From a checkpoint of a small mixture-of-experts model trained on Wikipedia.
Size: 8 layers, width 128, 6.23M parameters.
Experts: 64 experts in each of 4 layers, 48 ReGLU neurons an expert, 2 picks a token, a softmax router.
Training: a variant of Adam for the experts, 3214 steps.
Below are experts of layer 5 (counted from 0) of a mixture-of-experts language model. Rows are named router (the router's row for the expert) and show model dimensions 0-127. Each number is 128 + 32 x the weight over its row's rms, rounded and kept within 0 to 255. Numbers have three digits each.
After each expert's rows: "mostly gets" lists some tokens that are sent to it at least half of the time. This comes from a sample of Wikipedia text that the model never trained on.

# expert 56
router:159168134141104079130109147157096088150175137096151119120111091120136070156099154123150172122134113130120127090105118124111180204068132134142194145138156131135095114082089141143132069113159131145103140141084156128168099139142085144103156138203074108103100158130114154071090105142122108132169075151102087146115091103084101139149126140064140109088120178088169129134148186171134084009100
mostly gets: " U", " ar", " I", " Ar", " Or", " Is"

# expert 34
router:127106170114194155128192114125101132100108142161144164107111122162088113082086142059118112140178122122193124150154107090128157143099132150103136139104136141118186125058095166110171155146176147110169170088172073124081125098123169089112094158130109121146109123104124151164111114134125087047093110106085094117100121080110109118148129086130179195116120110126144121180063197076109156089184
mostly gets: " Al", " San", " Ju", "ai", " La", "ara"

# expert 32
router:156170165086127156107128074152171174187100070114135109144181168108115145132164111112138155127115085174049075131131086113121088103114064178112062166136142185104147153124175160133124153166136156121127089176116166131126175114143129129146111140100126138116141135155150084159096165140152141154126141136060063100126176171115197137069124185122101159154129128160053166137108114142155116176128
mostly gets: " res", "act", " cons", " act", " includ", " ass"

# expert 16
router:126206065121138102126125090114120166098110140169087107185099111154134176114099117162101138118106153074092138105093147165117093099077097084113158095105121133144078155076142127095113157117156128132149144107062167130113104130155075187110108117129090166211073055136139169179181121085086167122151064108162113118105080174166118134166167082158137112115113123084132092139096128122133165130148
mostly gets: " He", " he", " it", " un", " ex", " she"

# expert 30
router:077201141108111106130088117076122116149146118091092114149153133084084094110181132138101154191154109066160172076105161132133160170129089094173119114171143086089112130133066203113162117184117137093144108118101173158146147172132093146104139125175143159130148150114112163121134093105190159117135150166156076110135115086145187126144139062097109157181145118101221119108143140123112145082161
mostly gets: " (", " \"", "===", "[", "====", " '"

# expert 26
router:136143135097115142121167203157140159177120056158148086089167126187169089140120115170126143126090140150175199160113070098089100099090155178107081162165116071111102126144126067119129130082090131124124117163142094179101131167093126170040096153088137169134123139111139128091131110067117141090159109154078120186128122106122125125099147179104108151137102124053180143108111094105101138119124
mostly gets: "S", " S", " US", "R", "T", "X"

# expert 62
router:058137119096126170094087182145093118117179072152091099093126110148093118173143117118143150072164172148138178130109072142099119093122136202085082104109163128129101081184093082101107167142122082162169091112144124165099113118078128188099159157102130158135079138106127166125139100149117094100172127169134063098135086111106136194168176161133098183095094101112129126148177107155147122168114
mostly gets: " Q", " X", " S", "11", "15", "10"

# expert 40
router:161185199146079100127157106092123127115176133104105127142138138128096146119163140084151129090090137110094097122173103084121100070140143109103039137149156155179129090133087098165107125112123118133150143195074131121127108109156154095132088135103122178116084154148111131158184107133088138142159121139144155116167169142169174114077105181118071123090125135060125188125128115221155067068122
mostly gets: " mon", " members", " series", "ings", "omen", "ers"

# expert 19
router:154107183128150095106085113121074078161126121079104104117160084187180036118097107180133108093142095176098137161103087117152165120120182103077133098148164165075104102154104120098194109158094154101188122168117161150098164129186092087055134147145113123132124182183140120143145109135159136098141091157136089187121126145135114104078157101126087130126139098139188103103101094113113116135147
mostly gets: ".", ").", "===\n", ".\"", "\".", " ===\n"

# expert 47
router:077180179147119125141194158135131164082115111117160080168154106127101146148072113085182175098135137146143141084150079095119186175141214112162150160084166113155131176113148166120102161082135133106191168212114125138150105118135058148147135154182128129114128115128121131153125149090085148087137171104142143145080102081144135103172083154107173141067161120090127121097087136098109146124096
mostly gets: "á", " Mar", "ó", "é", "í", " Fran"

# expert 42
router:172146156153110083159128154144175146095163157124068133081092121139120126118171122163121175147128077124134163112154145128107112112116096102150150111095155124083084056202129035103106055135173132166114130150099141154108121139073138160066105148120056141142104131157157134146166168132120114090130083166122132159108079158149121211143080103046146125111098118095134146099119182128135156081117
mostly gets: " A", " O", " E", " e", " con", " re"

# expert 6
router:118123090130076155060096152084156114188140126135080125134082095115139132100079134138124130105095201182090132155134119085124162123088127188124093117176191177079120107037089148139139150136179116084097131117098112151126089122142083194109150089171104161129143139113080116181136107139145131053086166158074143099079153117146105124146124128108133112071125140164148097126133113167151158171090
mostly gets: " l", " L", " g", " s", " pl", " sp"

# expert 38
router:183106122147173152129158130081102101137138127088088163133095120108100049135091110115163134122166214093147059118080147130106175164134180089175166101104085142197096091104123153122129140143093143113117138094188117140166115094160132108134159174198147065100153103103155157116154158094153100137128084067172178117120095151118102102120142111181140097169118105084125136146112116096160140112061
mostly gets: " John", " William", "ael", "aul", "ler", "iel"

# expert 39
router:032152104160114165153083120153133101087115163095110154104111112106105141138132132081105138180146089138117149079151169103138137156141161087183128106121109184055150168212089091115117097114122165106107145154075102097123094153108133105159160100106122109131136133144119145073139147113055093090101138130143124105153157118136115108078074131115114119161215113158097159107230089122111083139112
mostly gets: "_", "ould", " ab", "(", " bet", "  "

# expert 43
router:133136166127100137162126094117111165176184175135090142131133099128091133066113214122123074118148177077140163175117130075106151149051151094118142130128062197146156099105146176132091069082155163127150166121099147097113099083194153161173134144105131124131177103146137149192090150157115140121118134122168157109139156143097114121153156140114124136050175170120157175094132173156137162137098
mostly gets: " per", " man", " char", " Per", " trans", " more"

# expert 51
router:120081125099083126130166159163094149105130108148101153093169100130176136146104117119099090133090061089121117113138063047101175100111153100157158118145140143127066141135166106099112153104103182145131120109124068159117103138083136097129059183080177166152142156101172143135108174108060108158123084128203132108143153115132129112097143102169186199195133114087092098150126141104093103156118
mostly gets: " Japan", " century", " Europe", "ondon", " States", "ada"

# expert 49
router:166108101118178134138110208113155154115168161140102137153147148165117139161124148180106095126163149136132163103090211175188138104118128081144144173166085109077176124126135132172141077161081146136141183127167110158136102124133159134038097104087146154135167094064157112127188068070136133124113174114109106126123115154168163083187134135188119130143106133178120118093147143107098179112117
mostly gets: " |", "°N", ";"

# expert 0
router:093127167149104123098156113172081127176127150090139139109109114085111135080093127168192116080123200139137114135071093113127137086051102102113062154132126148134117127121149195161140120113086151151159124158116182116126155075203136188130081125179097132125184149144185118107121142163170142120120148197120073149109156133118096111075068107166125128078144082179100164159156121152161138136121
mostly gets: "enn", " go", "unn", "#", " Will", "ask"

# expert 54
router:147115173091126140098139137131137135163136087114138100129124090119141088155082189168111074168177136137095143108167110121230175184126138114107182173152146115081125131128151162062160088244155097134095129132156098145111114158101123171114122118153090150143117139174134134154123150149195138141140175103141123136160123092108094121167140120095150211094075101097118117101145141105082143142193
mostly gets: "\n", ".\n\n", ".\n", "==\n", "\n\n", ")\n"

# expert 33
router:111140132136166138126141100166138147132184098190146192097087116139120192151154150118111161163183115090135123153139201126105121130111132065142136079133157174092154152119141140127069126134186108162088143111120120133159083086154110211138151048098130135120095070185182156157154132091154108087134174122156109127158156131106114149171131081075174150117112158127108152118145172156183201133147
mostly gets: " an", " pro", " de", " pre", " inter", " trans"

# expert 35
router:102102113143155118084168136152132162182087155175147152133134135118157171176142138149154138086124134137121110157109086111109106117149139075166156121170088126124114164160105072136139110112137110085179082120129103067125132170166095088189135113076165118195093133087120167063139138165136055161152118156191128110145191168106140117100178109185096152161132109138087144150162150184110150215104
mostly gets: "%", "}", " Total", "ular", "illion", "itle"

# expert 48
router:121090158154178091164153183133131105060206169100138180095152127074154103108186119065139079108131171122151105119098119112124144142157139156143135193139116141130133112146058093169101137097162091098106150122159118114132128137138188061155140163120166121119086152096099130136089088069084102104121147172119169119082151084163119086077093149096128096200192115115161146172153138124122144142104
mostly gets: "ay", "gh", "my", "ink", "aw", " child"

# expert 21
router:181122172055163109120173082103144151162167105096080108173151143105122143108182118143147148078077201118070110144150074080131086099129131124115117139115116109147110118166093106112111124135125122150149062181115151125106128127068131142166117137126181163102102141131166146164150094068077139163159132120169192116138142136157166128094132165169120116175083158045100114157121144157156095187073
mostly gets: "ities", "ions", "ments", "itions", "ices", "ents"

# expert 45
router:116062215103156151144111080075123105180098088143092083179125137148167127141100172049117122084174126068100174168167160154139174134084147096115122123111138152116097094054165133111174114146104174117146116145108144192130129155131142080067145097135175129129125104092086130153157124073111145121121138100140069140150153119112148130155170161092129109164171185174137088130112142100091136156094
mostly gets: "),", " where", ",", "\",", ");", " while"

# expert 24
router:086144120083163153126100161130101131079104130095172142109149085163129129169138120148152108040128174152110110108157065111191187072149160187068124088119148111110088104159111078146125205117129089163190100079143107160085156147105149163106123146084113144120093119139159151117127129134128087119135142175188089151101144065114122166163159113164162195126122138124098100125147123189151116182133
mostly gets: "100", "49", "90", "55", "46", "47"

# expert 1
router:157096131160147108100117130095198169132180122175137215141162134138121127128145107170100101125129088095097207188115134153151138150131071098143158179099097127033122118145109187103091151183092177114155146119114154090079139149133146097091131154105163123109139125131111062162128122095085080096082152123067110143078153138193163102158140099140105119086118084151142151162150143131101122145083
mostly gets: "|", " |\n", " me", " Me", "=", "|---|---|---|---"

# expert 23
router:138166185123181163178124130122083105135104091088110084110124233133124132107173097114134084169153105092145075105126138109136104149116136138170128064123120142139184128066119123100117133113174100148142155111149144176195081121144138109132073102077086202126150079122139188125153132080122103085101161111177104101118104153091106103180086150099136110133132122104126087096121107059153193146135
mostly gets: " cur", "ur", "ro", "ol", "un", "pr"

# expert 11
router:227130128127141181100161119141115160098102109188119137142121137184130117145167164091135161159130135110143168141165126083100066128155136206143165139144190114138124121126138154116150094172127113132171142115129116070118116093156113137135179148107112100198150151191125098186136157174109096121090171047108124128125118164133121156153173169122169171180128116176120137095059175116156180102164
mostly gets: " Cent", "oci", " cent", " bu", "por", " Loc"

# expert 18
router:076158122128116056104122148064088156066150124165077076145125080122093108098114199136134131122127097150161188110171095153130156143148090095106101109136161066182179099226152136151159143108113116141172159148139086169105165148107127060148144154119184121113086138163170071102142121134133156117137119125152112118121154168128144112153138116124086106176103134150141178065134151108103096190100
mostly gets: " over", "′", ":", " about", "):", " ="

# expert 31
router:201132126094156126095139121112117131046208117201105139124145122133162081123112136119104120056168123088125139107101103098097135073166162150180092102081123184154131124164146116106110152172124079168114108104174101119115114116122136129156130177120116077122139146104165127157130156099108151089098100050159183168090151098156136133060122089178182114170091117112095121075087169153132150154117
mostly gets: "que", "co", "io", "ium", " City", "ana"

# expert 59
router:177098082125143088144155144140137150191129117080151126119112140115094110102119138134113148105145179106157117098061082089151093127116164111131159132155120072145107122099148109176121131093128086120204117056143119087168083119144134096168192126122171120149170085153179126180118070129098158196165119146045116103102110169125173111149145126124115168198120109104142155161117144123165046166155
mostly gets: "ret", "let", "at", "%", "°", "ute"

# expert 52
router:181167178169088103093172142126129135128143196086134166135115070124130122152111096131120097138099165063097057103082118128108107118154180113135113091102136125110106168125131115077138122142123089094184130062087156096129135128184154128149177105128150119147072133118129173093161085081028157125135122128214135092118139121159125124109159111139084127119116098095108077165122160121066129185165
mostly gets: "ely", "owever", " States", "$", "ically", " century"

# expert 60
router:128141087112078146184135140114202150154090125119135176132152100141103185158101184130102163122099120189143168108143126180145107094108076138151135105118118190165108165100120151094175094111166162082114147088105063071085133134107139078142152139123098068156094124094107057122101151130110143178110139123118089086112192154096075163146142120203119140094146140163090078164149137133084158113115
mostly gets: " not", " can", " def", " Can", " Rep", " Austral"

# expert 15
router:134081097117124109158114123145127077134150149156115137133158137140185129135080142115151141134089115131073062091099149125149144118129168087151150129112094104185122117089100133133091201103087094135124115143143124139144131149153147114117083138156150165092146125177139173063068138124144135150162064129188216123191176172188085100077087091175214097160109104094160132142105093114090145101128
mostly gets: " World", " team", " American", " new", " Championship", " football"

# expert 41
router:196098164098137168203116150096132149109137151169078111137165104098172110095155150111130133146167097063085120142133146107143123143146139088209133170094109175184072081139119108129092158108107106135124107146097139155180131133074096136190177114141120091146121095100187146088104141146098097134190085137072128165089118088138073111058171133128151134177113135114158118151098168153124171083129
mostly gets: "ille", "son", "ison", "er", "on", "en"

# expert 58
router:062120136107123167184131094111146142089062102141076157077088126147137194109152088065128169144101099110166144139151167106131138139167068128107094127146164176088177140142094120129107151119161173186116150135145127183116118162142117146164089114127117134114079103156117091180134158116153092092111115121109100135061187141098185160084106113067091097122163107149071158117176139107168141074082
mostly gets: " V", " ev", " inv", " Le", " Comm", " Gu"

# expert 8
router:169097096147113104128120113121161130155147106099161067121159132077091063145063151175154147136108123179111074172150096183158124126161181171128120056170078141147105166170106073113116108133112125087069125168130130077115077095115136101124163159119183085078139135163165137158137158144142173189124165144101126082205114136130134153117150191153115153124122112138132098191086113129171134152131
mostly gets: " member", " gen", " name", " list", "ist", " Dist"

# expert 14
router:203067188142149101115113093137136089130187159114118151186179140134108127145180114166086084114151116155112150140175099146126124072193131122103149179137134148172110137181156123102102124106123131133097030091170119130179169118155149127126126123092193082115079152105145088160083133102129186125134129107173173143155121130140160146119135155153114132200111143087144101151080125160127169193166
mostly gets: " used", "ated", "ived", "ured", "ted", "ired"

# expert 13
router:160101092170116177174074160093082113137099130137153167133085188138152146130130093084161149179133167059139049126045102124125088089169092126109150115154117136154120136082116129176115164137174078109107102061131122166122104160155175126114140102104174160142124147087123143108068102145121176116116148176085135101104128101145170063089113066130138131159134194144095125156114143086146127167104
mostly gets: " three", " four", " many", " several", " long", " some"

# expert 5
router:153145134171142088121107169141110142093084161148173096069101139087115115063118109152167087134094157145119102123133165123121114125140123153121124141103097130114159144112120147131121210131125107147115175156089128063151149116165147119140123057138103154171125111081137120062127128176124118129140148186151181164130078058108051070145131083130172097059124134120192146082089079142086157100197
mostly gets: "born", "ind", "ich", "ark", "ull", "igh"

# expert 25
router:094132149121131143120161038197102129156071121139171077150144124147092162165188108096151098140095107099078136141152163147150053109151160107153105107104129061133139171160170159147178116145104123123075161137104157138121120055172121162115154128180163090129133142133142121089121175122135127145117174129187111123198102173074105153183133126161123141082146093110134111203075163115133125112157
mostly gets: " stud", " ed", " form", " Pol", " art", "istor"

# expert 12
router:089162081143173157088139105099119122123146156119135127119078149100107173169106107151137095125138109132103092109127136143127147181127118167042152133091069073110148135136165125142157085149160111134092149160125051087103185118130178083136194128140066166079129090158124173122118137162136164144083137119098154170177115154091100086196143097143112136129151167146062099092146133061197106133105
mostly gets: " al", " col", " Cl", " Col", " ent", " disc"

# expert 61
router:084080084085192159123165114055105084143137101129111123193113136130182183115137151070105113122142202100079151153127119130130118114050120102085155120190147071109121155098196171132181095123083147095112132171123131187136137083124122127109119127104210108164138117115089157117168122099191122150132163129150148104152109141117091095118138080174095117132134144132105086191123115104092115154133
mostly gets: " and", ")", "\",", " music", " public", "\""

# expert 9
router:130129104135116145105108155156196143117096165154188180044117169109137199128077124157135082140145092174102142096139184153125175166174130144122135150142124111152117141124117158138129158158078153118057105133120089075166121173062139105141144088106116097069122142081119101150075101161153174187148090172099157084167099116128078140125179102157128070115128118111154101101133076125093119156164
mostly gets: " in", " off", " during", " all", " at", " along"

# expert 63
router:131164111173118093204109095095155101084133169115115145139158131128100173112144118147089122163117051097116146096167129172138105119073167085167146131071113165137129121220133113129093103059050165107130113122138171120144093127111130074143145199154113080153103104084165116145168162131149137132152123122077111139110159149143106136143123115122047107119140116097098144188133156166134208097094
mostly gets: " New", " ro", " se", "ron", " com", " Ed"

# expert 55
router:109067115154084119047104129136125109174105179153166163155139160202127121148090141175110083142114120154136155126140152150139120113114186166129163167106090095140144125123183095119154115110088097127102116089194165101128157077130144108132159170137152092133171164146095142086051146157120115139130121128156235184111084104163089100138099096102108050146121123096133123108096079138129071109143
mostly gets: " writ", " sing", " met", " feat", " build", " used"

# expert 4
router:095087068106100154093100057159092125161152097123153134119159130122151126151088118146139118148128096200121048180108130135110121122144060082158156079105166142137154171069131166137134128152182154139159139154136163110108137146108143096118091081107066170077086115146169184139124122123159171120154135158208081077146151128111118098112097098137136116154134128180118130126102056088161163183168
mostly gets: "ersonal", " Pro", "fess", "iginal", "born", " pro"

# expert 37
router:099136022102156132090115103126173099148145100113112101127125147082098169093141139171068138101067071143087121127136098145133162156157120174107128150147178103079161134110160135103138158128115157080113052147148063122103116133137078114134139072169150138144146094135063104152162137146134157165127096058101161137112076139173157137187109115099125133122117152166132064191158118164115132105193
mostly gets: " j", " ch", " cont", " cl", " b", " att"

# expert 7
router:044100143093157072137107167165130168106163122163145141121110160140142141176195082111152113149117111120108067173110147163137109134144105146110127096069074106128200126120132092085124110087146123112113142134174147129172160131131164167102102137137168167114103134173130105085115176146173148189154123194114201115184162139184135180097173158170163110142053126147146147110093100085103131138134
mostly gets: " part", " lead", " count", " East", " end", " support"

# expert 53
router:136132172178114117076079117124110124121091157086136119126120103155086133127112084098131113124149197115180181143101157109101099110144102146080121087075109112114127177114161094129180114104140173129069144070142106120178106096128125130173167091121130089147124146066148107147187068097105151183210144133126130139105142099064104147157157154101061078207134148127101106151157155147151069119096
mostly gets: " At", " As", " After", " am", " did", " after"

# expert 22
router:098132095168174112113063149163203109123076137176096125128135103116222087132111103126123133096090125200165164134145096129125140194132147170142140172109145161091104079103096148158158092105103143132077144104131153134112183139093140132016101176186079150159148138121053081151116125116172100115115107094121145129113099090125105149155085153109108104087114129146110133101127094114126178107130
mostly gets: " J", " St", " R", " Th", " Gr", " Br"

# expert 29
router:087107124111100143103139123058118130150101148143104149135065076136114174145123126095111123165089095138151137122115113113108122139132108175096170159179095073056127129080111099159112126097098149073166127140099104097080161125139087185135133151096123152153158061181057144095122101119111122159067096136065144170151172099127188063165085132138152151084119104140099113191181092177116125101106
mostly gets: " m", " k", " bl", " km", " ft", " rem"

# expert 27
router:109146175131127164191121143201125163151080094159195175109137150154200134144154110115145084133172132140088132097115193158132163160128072128128147086073145128138139145099157093106124147112111077188106190080102157101145174138142150163105098091111083091171164148104114123113141183157119118143141106180202161116161114133159104147108145099099088107171104163090118092084149058097130116109141
mostly gets: "In", " September", " March", " July", " January", " October"

# expert 3
router:143076157086125146113130142111075102119118130087125090134121140119141114151117144143192140127123071183148067121161185168083106119185111206150109085161153106147145111124147092128134126115122107149080122132116109134140113114137102115178090084124066124092153128132113047102115094173143069175100084064141118072132078163080163088088094188118114099078141093135115133100101066117147066096125
mostly gets: " comp", " ac", "p", " th", "b", "emb"

# expert 17
router:143137085159104053173129123069152128115118144070103176147097058119121141161134130120128128131114143169119090081157149163116169079126050083155131109174143167192166176150145160185148136103138142136175100155140100130114130161156163151108092128158101075120120175129091144114189110070126166136179123115160148145141177173089083088115125089099056069127125097133168109109114140166097100103107
mostly gets: " him", " −", " +", " her", " –", " Best"

# expert 28
router:115130139160152181161095143128111057067181176187144138163129171122171147126134080149131131173102097148135094100173145143126110107187179186152143160138090155098184132151113143102097184126072148092099149121157185103194148152129136158134133149096156100113112135103079143142106138176200129157071182125135141095143169071126125143094121154154133113123172124160106182101149087120146189123076
mostly gets: " mov", " add", "arg", "reet", "ipp", "g"

# expert 50
router:076156081126103119092143151132184139066112077129173153116122180122085141139158108147085144147156113101136144090080155118062100133160106186167102108067091097143187162206103166120132117148161160106130143084155167148114146160100161091158134146149165167110172130061128101134115130117123172148131117066183146112171113143145127152128095132155111108161135157121158148057200104118136070189152
mostly gets: "amp", " Ang", " mod", " final", " exp", "ob"

# expert 46
router:125132053111084126157156067166136150171121129164154054124153118102135106139143110144150146122063187120105097143138140123150141145163100029118105098127167125149090152201163118139059157149123094144114109148095125134132100133170049129112150094124197161118193105129166132073140145111175132094124128109130173109096113147115158121099074114100150155138134139128057189089177159095134092144146
mostly gets: "ec", "202", "201", " spec", " rec", " polit"

# expert 10
router:115161102149154174130141164202126149125119120087189106136150151089131086124190102094154145159143159181166103124122122082135114146063131167134132171123092106139158128124134180122110127143105123112158113180181130132188173141102120099130121127111141111092103102137076118069103158184105074119154176150045205147092081106127156122104107204122140121190172113119137141140110155085171064105105
mostly gets: "og", "ag", "it", "rat", "cl", " polit"

# expert 44
router:102137087101159131116095144139151089104147085169079134128119145123157125139140124168102177086083103137153196157160115128117123118161099177076112166160174070147073114127130112154164120083101166171079109114148108121147158135078108127076102177183103161149108145144080052158104066137172130164111087091086130154132095130124162238138139098129139159116096156130188149158125083131141085106113
mostly gets: " M", " T", " C", " H", " B", " F"

# expert 2
router:172108071183105136075103124120146114073138151165108151165122142132159152136116132147098199105152156119076136160162105175075167102144141073169128153157173140120074136085111175187164076139088144130051120125123145134154122150113107131081151109088067089116109167152097155119085069105109159081132126171168076161135100103090106213118101118150135115104141168150168081136134124172105115138096
mostly gets: " the", " The", "The", " its", " their", " his"

# expert 36
router:132146106076167140155079076147167087107133146130117141151166130150103092184102187099061146109130150154067176180172163147141183083138163076090129146108123154158126099106141149120136096133096124186117043162148115125165096173106140048176068063142105120133116158168144096156159157143100144083094095047131095123169098157123126135143092095106128115155120189139146124136138117141115119137136
mostly gets: " with", " has", " are", " is", " of", " into"